Experts of a small language model.
Size: 14 layers, width 160, vocabulary 10317, 22.8M parameters.
Experts: 32 experts in each of 13 layers, 128 squared ReLU neurons an expert, 2 picks a token, a softmax router, a shared expert of 256 neurons.
Below are experts of layer 5 (counted from 0) of a mixture-of-experts language model. Rows are named router (the router's row for the expert) and show model dimensions 0-159. Each number is 128 + 32 x the weight over its row's rms, rounded and kept within 0 to 255.
Before each expert's rows: a language model's description of what the expert responds to. This comes from a sample of Wikipedia text that the model never trained on.

# expert 23
What it handles: Sentence-final periods. Full stops ending a sentence, often before The or He, plus inner syllables of foreign and Latin names, like Sask-at-chewan, bim-ac-ulata.
router [ 81 162 182 113  96 148 119 175 186  84 142  98 105 185  97 150  81  84 117 138 146 113  89 182  68 149 132 168  57 101 167 102  85 114 114 137 151 165 134 153 118 177 121 111 118 137 109 141 106  96 150 153 159 122  89 135 125 129 170 108 117 152 181 156 135 154  65 171 152  72 153 154 111 100 110 179 143  95 134 156  98 122 156 130 155 117 132 160 140 128 133 190  83 111  86 150 178  95  81 115 106  80 140 151  97 135 154 100 148 124 136  79 198 144  85 128  62 153  86 102 130  70 125  75 110 126  83 160 175 126 107 128 179 125 145 166 122 127 105 138 153 131  95 139 158 108 147  52 173 184 123 149  89 127 149 154  74 106  95 149]

# expert 14
What it handles: Numbers in tables. Digits and small numbers in sports statistics, track listings, coordinates and date ranges, such as 7 in (7), 1968, 4.
router [ 64 117 149 191 107 118 107 139  92 141  88 137 156 146 119 162 204 115 135  80 184  85 171 150 102 127 119 166 103 147 116 135 125 227 112  62 183 168  80 143 157 121 117 102 156 149 153 110 144 100 138 129 102 179 124 114 144 133 165 144  92  99 127 103 161 128 134 163 152 155 122 158 119 141 185 181 182 145 155  59 136 164  78 146 102  58 149 104  94 138 147 123 145 117 182 127 114 112 184 138 157  86  87 163 197 158 113 207 148  86  97 124 121 116 132 119 140 105 156 124 101 148 123 129 113  78 176 107  68 126 186 145 185 102 117 130 171 101 116 123 119  84 128 114 156 142 138 153 141 107  85 144 149 102 149 100 118 145 141  74]

# expert 28
What it handles: Table cell pipes. Pipe separators between cells in sports and results tables, plus competition words such as Final, Championship, National, DNF.
router [108 151 188  77 156  97 129  94 165 124 161 101  89 140 128 108  79 144 133  98 165 146 134  77  87 101 148 185 147 142 141 145  47 123 168 123 111 103 150 134 126 137 143  45 143 114 112 148 130  93 131 120 114 130 177 145  91 137  96  98  67  83 144 126 138  78 128 111 123 166  18  95 165 166 129 101 186 126 131 108 141 203 140 134 123 129  91  87 111 134 166 161 134 188 155 164  96 127 140 152 131 167 155 158  83 123 117 121 126 159 113 113  82 138  72 108 141 101 165  65  81 147 121 138 146 133 164  97 136 109 114 165  83 135 150 172 144 117  85 176 127 159 194 126 106  76 185 170 113 142 143 131 164 158 135  85 164 183 122 127]

# expert 8
What it handles: Conjunctions and of. Connecting words joining phrases or clauses, such as and, of, or, but, when, after, plus commas in running text.
router [161 114  47 182 129 119 159  83 154 119 160  75 141 145 125 135  59  54 125  90 123 113 116 143 115 117 101 137 113 171  99 173 162  56 127 138 134  88  97 121 134 115 141  93 166  93 107 139  78  94 144 108 128 164 115 121 170 124 111 119 135 165  98 146 168 101  66 186 125 119 108 114  81 124 134 165  60 115 168 107 157 100 109  42  85 106 110  56 132  60 108 128 146 144 118  85 135  84 168  99  79 153 101 125 182 126 123 106  70 111 123 111 101 121 104  60 136 127 139 112 111 163 152 145 123 119  98  73  81  90  97 152  92 104 137 130 161 138 104 185 120  86  62 130 143 109 156  89 161 119 129 125 118  85  95 155 139 152 154 105]

# expert 10
What it handles: Nouns before of/to. Common nouns and mid-word pieces in set phrases before of or to, such as in order to, with regard, means of, up.
router [127  66 121 181 148 163 127 153 166 111 119 139 170 153 159  85 113 163 130 142 191 110 181 127 177 128 145 117 128 137  63  97 112 135 122 182 123 204  89  97 166  81 159 140 115 137 148  95 164 135 147 110 129 151 155 159  94  82 132 165 130 147 141 114 190 113  81 131 105 160 155 183 195  94 138 154 139 135 120 108 175  74 173 143 188  78 165 137 191 101  84 151  97 122 160 137 109  64  89 145 127  79 164 163 113 105  85 168 180 181 139  64 132 125  99 102 189 124 111 110 119 118 172 120 131 156 161 141 130 102 147  87 155 176 144  97 148 157 174  87 153 133 152 155 101 129  86 137 122 153 157 108 123 179  96  94  87 140 137 125]

# expert 6
What it handles: Determiners and possessives. Articles, possessives and demonstratives opening a noun phrase, such as the, a, his, their, its, these, and possessive 's.
router [101 111 148 134 197 144 102 158 109 145 141 145  79 111 100 117  83 163 107 105 100  94  82  69  69 118 133 173 111 138 155 133 122 160 115  92  97  95  89  88 157 148  95 145 165  89  70 130 120 149 170 134  74 207 134 153 138  64 127 188 118  98 116 141  91 126 175  77 128  97  98  88 144 135 110 112 165  93  95 126 126 165 122 126 144 157 100 116 141  80 100  72 145 107  96 153 125  82 142  75 103 113  48 146  67 116 103  81 131 169 105 113 105  87 114 161 132  76 167 145 116  97 172 134 141 119  92 136 102 119 103 140 146  79 179  95 173 103 124 107 109 167 132 129  99  90  76 136 167 122 114 127 161  88 142 175 219 120 136 108]

# expert 25
What it handles: Determiners, numerals, spaces. Articles, number words and bare spaces before numbers, such as the, one, two, third, most; also odd inner word pieces.
router [131 115 134 160 131 162 147 108  95 109 144 120  94 106 149 151  92 159 132 170 179  84  96 175  84 120 117 113 122 194 111 110 101 158 124 110 137 139 108 131 197 152  66 113 158  87 161  98 138 143  67  59 147  97 143  70 136 126 152  65 116 106  76  80 149 119 108 125 120 115  93 148 120  97 172  74 124 119 111 129  81 135 136 183 147 123 113 121 127  81 100 124 153  87 101 128 147 109 204 138 153 126  70 118  44 116 120  93 147 122  95 173  78 123 177  76 152 135 168 205 122 135 128 132 150 130 135  24  88 137 145 111  96  85 101 164 116 186 140  96 112 101 140 110  98  95 112 123 169 159  90 117 184 148 157 134 148 131 157 121]

# expert 21
What it handles: Auxiliaries and main verbs. Verbs right after a subject, mostly was, is, had, has, were, have, would, as in would have, mountain has.
router [150 157  98 146 155  88 227 138 184 112 115 183 140  79  99  93 118 138 111 158 154 170 167 124 148 109  84 128 143  98 153  99 133 167 131 138 104 109 138 106 196 101 107  69  99 134 166 169  99 102 128 118 149 105 153 124 127 128 111 192 171 110 192 100  85 110 160 166 179 101  51 141 116 127 127 110 134 179 131  86 113 133 155  62 125  73  61 117  94 175 121 116 136 176  91 129  56 156 127 147 131 129 150 164 157 163 130 127 100 145 117 131 110 153 125 155  91 190 100 101 134 130 127 130 106 156 144 110 115  99  95 129 106  92  61  85 118 102  49 151 123 118 158 159  93 160 137 203 116 124 192 136 142 142 117  92 118 154 144 114]

# expert 9
What it handles: Clause boundary tokens. Commas, closing parentheses and clause-linking words after a phrase ends, such as also, who, which, and pronouns he, they.
router [159 161  93 137 143 159 117 120 168 122 218 130 124 173 170 102  84 117 137  78 184 199 111 112 163  73  90  94 164  92 138 107 131 140 100  42 124 126  92 154 158 120 117  85 110 114  89 143 119 138 153 128 180  97 120 128 161 114 141 112 118  96 112  77 113 136 175 124 108 124 167  87 145 141 108 110  82 123 135 152  98 163  61 127 132 110 132 119 142 117 159 143 125 132 128  64  97  92 156 134 122 155 134 112 100  56 105 123 205 113 160 181 135 160 156 121 101  63  73 151 159 138  92 129 108 137  91 152 133 106  44  98 160 105  74 133 112 127 112 178 158 155 104 121 192 171 125 109 103  97 164 158 112 140 168 164 147  73  81 126]

# expert 0
What it handles: Early name fragments. Single consonant letters or short pieces early inside a rare proper name or word, such as Bro-k-er, Hel-m-uth, Ry-b-ak.
router [120 134  66 145 164 112 126 151 125 109  97 134 150 138 126 111 136 125 113 152  87 115 167 148 124  93  60  89 116 186 110 199 155 145 100 147 106 158 160 117  83 160 140 146 148 119 160 166 116 131 128 101 153 130 114 155 106 113 105 120 195 154 108 153 108 164 143  73 163 112 135 138  80 143 110 112 107 155 137 107 102  89 103 133  93 179 165  67 112 158 138 142 127 101 170 140 111 165 100 126 101 109 144 146 115 135 146 121 116 159 138 144 191 117 167 111 111 160 206 174 178 195 139  83 145  55 209 113 188 157  87 144 148 106 130 190 131 132 134  92 103 129 150 142 136 134 162 159 100 169  78  78  63  85 185 218 147 161 106 145]

# expert 29
What it handles: Line breaks, headings. Newlines, row ends and section heading markers in lists, tables and articles, such as the line break before ==Reception== or ===.
router [182 149 150 115 126 140 157  94 107 130 119  88 126  86 107 100 192 135 157 151 137  90 109  42 185 130 169 106 164  79  92 103  86 137  93 101 156 114  73 181  78 176 118 191 160 154 130 145  96 127 111 107 145 109 104 125 101 133 131  93 145 144 184 128 149 109 109 171  49 131 113 165 149 133 182 100 130 152 110 172 120  63 132 138 119 126  77 153 136 155 133 117  82  76 103  93 136 149 120 162 121 133  75  51 165 156 134 181 120 141 185 130 111  75 160  99  71  95 171 121 142 174 161 165 149 117 168 116  91 139 166 113 162 136 140 102 134  91 112 144 165 161 110 168 164  92  80 137 102  64 131 113 150 114 164 108 104 120 158 107]

# expert 15
What it handles: Word-final suffix pieces. Closing pieces of words such as -ing, -le, -ine, -ore, -ance, as in shing-le, Bou-le-vard, m-ansion.
router [133 148 228 116 107 117  91 186 146 106 160  93  84 148 158 110 106 178  60 144 129 100 178 115 193 119 148 186 124 147 159 111 145 145 114 165 164 154 140  84 171  92 108 126 114 162 176  49 147 159 149 121 140 105 126 137 188 148 149 123 104 136 150 161 147  93  85 132 139 145 109 100 146 147  79 112 134 111  83 104 183 117 108  98 140 125 140 110 108 180  77  86 176 162 100 150 127 126 143 113 169 154 100 122 116 138 122  73 116  96 152 124 193 172 142 118 106  93 123 173 158  94  94  77 136 184  57 152 145  98 113 132 137 100 113 104  92 133 105 129 136 103  82  96 143 129 211 121 192 113 139 133 130 173 191 115  99 105 148 101]

# expert 26
What it handles: Capital letters starting names. First capital letter or letters of names and words at a paragraph or heading start, such as De-S-ilva, Al-S-haikh, U-zbekistan.
router [130 117 103  81 110 115  70  92 118 165  58  86 129  88  91 153 148 160 238 162  90 151  85 149 118 233 164  87 127 159  61 126 119 152 131 125 129  98  99 105  79 149 115 137 137 110 133 105 149 134 104 110 151  88 135 113  75 129 113 141 129 176 108 108  69 151 133 118 128  88 129 123 170 103 140 166 108  57 188 124 105 171 101 191 110 171 132 127  88 149 147 126  79 141 162 119 139 106  76 112 133 114 123 101 195 139 202 144  80 131 119 155 138  90 154 178 179  88 131 121 151 123 120 128  90 181 117 108 113 113 163 118 142 118 145 116 169 115 154 122  85 170 115 102 151 152 109 106  86 128 158 140 140 112 143 127  58 154 102 140]

# expert 27
What it handles: Brackets before numbers. Opening parentheses, en dashes, dollar signs and spaces right before numbers or years, as in (181), 2022–2024, (2020), $25.
router [136 127  61 122  69 124 180 128 165 196 122 129  67 167 192 143 153 180 185 102 137  91 113 126 153 156  86 126 107  61 104 123 176 124 114 100 156  75 118 127 206 139 168 135 108 131 125 128 177 151 104 124 174 154 102 149  96 110  51 122 109 134  78 174 147 144 160 109 147 141 130  90  97 104 156 124 154 138 139 112 144 110  77  80 127 118 152  96  58 118 140  96 141  91  95 142 118  91 107 123 140 122 138  80 143 158 184 122 170 142  98 125 153 154 176 108 132 127 141 101 155 128 108 130 139 101 162 147 126  93 115  77  67 119 129 145 113 106 116 127 111 110 159 156 165 136  47 132 141  73 190 178  98 139  49 101 120 157 184 125]

# expert 12
What it handles: Mid-word pieces, table pipes. Middle pieces of longer words like Cor-on-ation, br-ill-iant, intim-id-ated, plus table cell pipes and heading endings.
router [159 133 177 136 200  70 140  54 168 110 159 137 147 119 105 136 131 112  91 137  80 119 138 146 135 100 137 131  90 130  95 155 146 104 133 159 166 137  44 192 144  93 120 159 165 189 111 148 104 157 232 157 105 135 188 117 133 212 108 118 126 151 150 178 150 133 187 169 130 115 136 127 118 134 111 121 158 138 116 143  93 104  92 127 179 111 108  97 162 139 146 149 112 153 161 142 107  89  80 138 145 145 141 153 125 132 137 133 109  95 195 106 145 103 122 132 114 153 163 165 132 171 169 162  92 165  79 179 107 163 116 108 140 106 133 138 129 164 206 120 140 145 185 151 105 106 100 161 142 121 161 134 148  70 186 144 125 161 204 101]

# expert 17
What it handles: Early word fragments. Opening pieces of words right after a first letter or prefix, like l-as-er, L-ars, pres-umed, rele-ases, plus opening quote marks.
router [180 104 117  94  95 107 138 182  77 147  75 126 158 137 170 166 191 121 144 129  63 160 136 147 143 182 136  92 104  99 112 185 178  88  96 172 127  63 136 140  86  59 112 175 144 160 144 154 158 111 105 133 102 136 111 179 108 129 131 101 127 125 123 120 163 180 134 113 165 200 119 139 122 134 117 179 143 179  87 104 159 127 127 104  98  89 100 119 115 154 125  81 104 122 151 107 170 138 118 122  86 145  92 109 133  95 138 191  74  45 143 150 113 131 127 166  70 131 111 148 145 110 168  96 111 162 103 153  94 139 118 129  85 110 161 116 109 122 124 101 152 134 206 162 150 153  95 157 197 111 129 140 143  90  38 108 146 151 100 163]

# expert 20
What it handles: Locating prepositions. Prepositions of place, time and measure such as in, at, on, from, during, between, including in 1988 and 7 meters in diameter.
router [ 86 189  85 147 119  67 133 123  86 135  99  91 147  93  42 112 103 141 140 124 155 145 170  80  99 124 143 137 153 102 134 148 112  60 178 100  71 103  83 145 138  71 168  80 118 135 125 139 153 125 155 177  64 174 155 129 161 112 123 107 102 168 121  86 146 162 158 104 130 184 125 130 106 120 169  92 176  89 130 101 127 129 116 120 168 179 132 170  90 111 110  93 104 115 109  95 165 157 161 187 167 144  71 164 124 108 126 162 161 154 117 144 108 117 126 142 101  93 166 111 174 128  42 166 152 128  54  98  76 134 140 175 109 148 105  49 150 137 159  97 126  78 156 108 108 144 132 111 108 117 140 142 108 186 107 135 102 148 145 127]

# expert 4
What it handles: Passive participles after be. Past participles and verbs right after was, is or were in descriptive articles, such as released, built, located, died.
router [164 111 119 139 130 134 114 148 126 103 148 178 100 154 141  95 197 132 159 113 124 127 166 161 123 111 124 165 199 145 130  89 106 139 104 140  94 117 188 135 138 110  76 129 108 104 151 120  97 152  69 143  66 151 144 123 174 151 136 159  99 126 158 167  52 187  76  99 151 110 113 154  73 107  93  67 154 108 149 152  80 142 175 118 121 146 151  51 138  77 112 178 165 115 120 150  78 100 152 100 170 121 121 138 144 151 136 123 162  70 172 103  91  87 117 167  92 116 117 169 151 124 188 139 165 141 103 104 187 136 100  87 105 132 177  92 156 138 146 122 132 118  88 125 152  93 144 147 175 157 122 147 143  93  33 115 106  69  85 100]

# expert 22
What it handles: Year prefixes and R. First three digits of years such as 201, 199, 198, plus capital R and other first pieces of names.
router [ 92 127 109 104 116 104 158 164  89  83 118  77 176 147 173 125 175 159 149 183 106 209 100 133 162 189 141 112 152  69 114 109  90 160  92 137 139 144 153 122 122 123 162 162 136 117 137 105 124 171 178  93 106 131  99 150 128 121  61 121 214 130  56  87 149 142 161 122 160 138  91 121  99 148  99 153 132 114 160 118 125 176  79  69 139 116 142  88 109 126 130 124  79 131 134 119 160 198 184 103 105 106  98  90 130 172 123 109  76 131 121 130 140  81 141 117 131 177 162 172 126 166 105 102  82 145  73 147 106 172 111 116  75 136 135 128  77 157 124 131 138 107  85  99 117 174 137 123 116 168  89  99 112 179 172  82 117 127  89 200]

# expert 1
What it handles: Word-initial prefix pieces. First pieces of longer words, often Latin prefixes or opening syllables, such as un, re, con, dis, El, v(ul)nerability.
router [130  61 108  95 199  76 116  95  81 126  90 142 128  70 109 150 136 119 168 118  89 145 117 126 129 164 124 110 152 120 152  42 128 172 169 127 112 127 103 114 125 136 123 148 165  84 147 156 115 143  93 134  84 112 142 140 123  99  95 144 134  78 123 130 163 127 109 117 122 160 162 111 126 163 154 131 106 139 150 120 136 154 124 136 104 137  90 152 126  67 100 137  94 147 120 124 166 108 147 183 113 111 120  80 122  76  89 160  93  73 147 155 146 111 131 102 114 116 139 116 104 171 180 169 112 122 138 174 141 141  89 154 112 189  90 150  81 101 139 105 157 117  98 165 131 174  38 193  64  63 126  31  85  63  48 152 134 121 107 136]

# expert 5
What it handles: Head nouns of phrases. Noun heads and plural or noun suffixes after the, his or a, mostly sports and media, such as game, series, titles, charges.
router [ 68  95 143 107 173 202 137 109 160 136 150 138 103 179 179 125 197 115  87 143 194 139 107 108 123 120 131 138 163 128 151 130 150 162 161 166 155  91 150 140 133 154 171 100 110 161  75 131 201 160 185 135 132  95 103 150 158 116 149 137 115 123 194 189 143  63 102 163 132 139  65 112 180 124 106 146  93 196 111 157 137 141 160 167 119 192 127 158 137 124 174 125 166 169 201 145 123 150 114 122 135 123 181 139  63 118 159 164 180  81 116 133 107 161 119 106 100  81  75  80 120 113 183 103 149 130 154 147 130 126 146 101 156 129 143 173 127 173 167 158 161 115 131 109 106 120 161 100 101 141 128 100 124 116 100 164 115 132 176 180]

# expert 2
What it handles: Verb participles, suffixes. Past participles and verb endings after was, to or a subject, often before to, by or as, like called, known, used, amended.
router [162  85 178 110 117 112 100 118 126 123 172 109  78 109 125 124 103 161 104 106 142 167 132 134 105 141 166  54 101 141 119 121 106 152 135 145 168  98  82 103 150 133 169 152 132 173 132 129 110  85 126 119 120 174 146  64 163 142 130 182 159 101  76 109  91 168 160 102  84 132 106 183 102 169  38 116 159 156  83 129 166  66 170  83  93 181 154 168 128 116 113 158 105  56 119 174 118 167  99  77 111  89 142 152 181 138 108 110 132 141 146 141 152  86 132 145 205 136  54 107 119  84  96 136 120 107 152 106 120 158 120 140 177  96 134  82 120 104 113  99 139 131 126 161 102  93 119  49 146 150  85 153 197  88 153 140 121 123 146 139]

# expert 3
What it handles: List and row starts. Bullet hyphens and table pipes opening a new line in lists and tables, plus heading equals signs and country codes like GER, ENG.
router [ 93 151 153 138 177 142 152 158 148 109 160 151 130  61  92  77 110 139 142 103 118 153 154 190 146  92 134 129  89 141 195 182 135  92 128  98 136 139 110 137 117 146 128 158 144 123  67 136  77  77  95 112 108 148  99 107 130 152 139 127 110 117 134  83 163 111 117  72 111 153 103  95 166 139 120 136 164  80 104 215  86 182 163  77 122 149 151 186 152 104 154 134 128  66  88 118 108 180  98 159 155 157 130 108 103 134  89  78  98 151  33 134 163 170 128 123 154 125  97  73 142  67  64 173 187 137 165  98 114 153 133 160  86 122 128 134 150  71 161 113 170 166 183 140 138 164 150 124 113 149 165 131 153 141 164 145 137 107 154 122]

# expert 31
What it handles: Month names and place endings. Month names in dates, such as October, March, plus place-name endings such as Spring(field) and States after United.
router [111 151 146 128  44 151 132  81 117 118 157 129 107 152 139 179 156  98  94 128 136 139 154  89 136 138 148 126 136 168 183 153 132 164 122 155  61 137 142  81 110 114 135 156 139 182  92 166  99 171 197 132 141 233 121 149 121 162 146 137  96 169 161 158 131 124 185 137 136 151 107 147 162 177  87  82 165 127 125 102 154 127 189 132 143 205 137 144 174 144 173 111 155 154 161 101 121 144 130 120 154 159 175 150 117 126 118 129 190 193 135  83 140  97 120 143  98 141 166 127 120  90 136 153 155 100  75  90 139 154 132 136 140 194  65 159 141 144 156 171 153 135 151 160 106  82 187  91  73 120 130 128 167 153 149 156 149  78 174 102]

# expert 7
What it handles: Infobox field labels. Field names in infoboxes and list entries, usually before a colon or pipe, such as Country, State, Location, Born.
router [ 74 130 102 152 122 143 122 100  83 132  40 166 163 136 102 104 208  66 132 131 109 154 101 160 120  81 112  77 129  84 139 151 124 157 158 166 166 124 150 110 135  45 131 142  57 100 108 125 139 144 113 157  94 131 182 117 136 161 171 125 155  96 148 156 136 120 134 105 130 144  79 142  98 115 115 122 138  79 132 123 117 116  89 177 119  61 142 121 109 138 142 125 201 153 148  93 124 147 115 113 121 149 168 111 124 158 107 152 144 157 187 142 154 123 123  95 137  53 182 123 135 141 163 115 163 111 117  89 158 118 203  80 131 160 180  91 158 104 149 162 134 150  78 138 122  94 214 123  68 179 163  81 140 151  86 155 114 154 123 164]

# expert 19
What it handles: Word-initial single letters. Single capital or lowercase letters opening a split word, often foreign names in sports tables, such as F(enerbahçe), V(eselovsky), b(rakes).
router [127 155 144 116 179  72 100 120 129 136  66 160 120 143 124 136 183  63 204 140 105 103  88  52 108 194 142  96 170 143  93 111 143 165 108  78  40  81 103 141  94  86 151  78 105  98 176 161 165  70 139 130 181 117  69 131  81  90 111 103 112 136  78 100 108 156 145 141 123 119 111  76 104 181 115 107 110 121 157 122 103 164 147 161 118 117 181 148  97 160 109 155 117 160 109 161 126 114  95  94 102 139 145 132 189 123 132 156  79 112 133 154  93  90 162 170 155 176 134 151 157 179  87 161 119 115 102  94 108 114 140  77 141 157 155 126 143 101  56 110 145 110 161  78 134 173 116 120 136 111 102  86 136 135 118 116 108 136 142 162]

# expert 18
What it handles: Numbers in stat tables. Later digits, decimals and dashes inside numeric cells of election and sports tables, plus percent signs and nouns like people, government.
router [137 100 144 115 119 190 105 134  90 151  75 141  91 176 148 116 137 162 128  96 111 140  26  99 126 127  97 207 132 136 117 148 148 197 155 104  92 180 223  84  89 191 118  67  95 128 102 130 187 154 147 136 101 107 180  98 103 155 143  74 136 118 145 142 132 156 102  90 128  57 169  74 138  91 115 159 145 137 154 117 108 159 140 206 107 142 113 133 161 138 117 131 144 154 149 130 136 180 103 120 133 146 156 142 189 114 124 114 153 110 123 112  84 125 126 107 133 181 125  87  57 121  79 117  98 106 104 157 175 123 114 115 153 123 106 151 160 174  96 149 119 157 124 153 162  98 163  97 149 111 148 181 155 129  91 129 135  77 117 167]

# expert 16
What it handles: Prepositions after verbs. Prepositions following verbs or participles, such as to, by, as, for, into, against; also table pipes.
router [139 117 173 153 108 126 107 175 158 148 179 147 143  98 127 107  89  94 133 107 112  84 164 125  84 142 176 143 168 123 118 136 122  31 149  87 103 160 147 185 130 107  80 144  97 160  69 100 128 146 120 138 182 148 147 120 188 157 134 164 143 101 107 155 124 106 113 135 152 108 111 165 115 131 235 156  78 196 110 146  94  85 125  92  66  41 155 117 173 124 128 110 188 143  85 109  98 158 129 143 124 138 130 112 110 152 131 115 124 126 122 144 133 159 124 127 102  91 107 150 132 126 103 115 132 101 156 207 144 136 159 140 132 108 197  97 137  81 160  84 130 120 133 116 114 171 113 145 129  66 123 183 156 151 182 119 126 187  53 120]

# expert 24
What it handles: Label colons, empty cells. Colons after field labels in infobox lists, like Born:, Full name:, Synonyms:, times like 2:49, and blank or pipe-separated table cells.
router [110 166 110  83 168 138 173 135 134 143 157 126 136  86 116 163 105 148 109 108 135 162 110 114  84 121 135 157 111 152 104 132 102 110 119  61 185 133  96 161  84 164 193 140 137 101 145 147  85  76 164 197 115  80  84 171 163 109 150 149 104 152  72 100  96  91 182 147 162 163 174 121 117  95 115 134  72 133 144 147 100 138 128 115  96 198 168 149 102 137 152 120 107  83  76 104 114 138 163  83 137 126 163  97 109 143  92 100 129  95  93 146  77 148 106  90 190 128  79  88  91 150  84 123 136 119 119 161  95 137 173 157 107 148 130 117  79 130 173 168  96 112 118 127 114  75 104 168 144 137  75 138  70 131 120  81 106  62  86  53]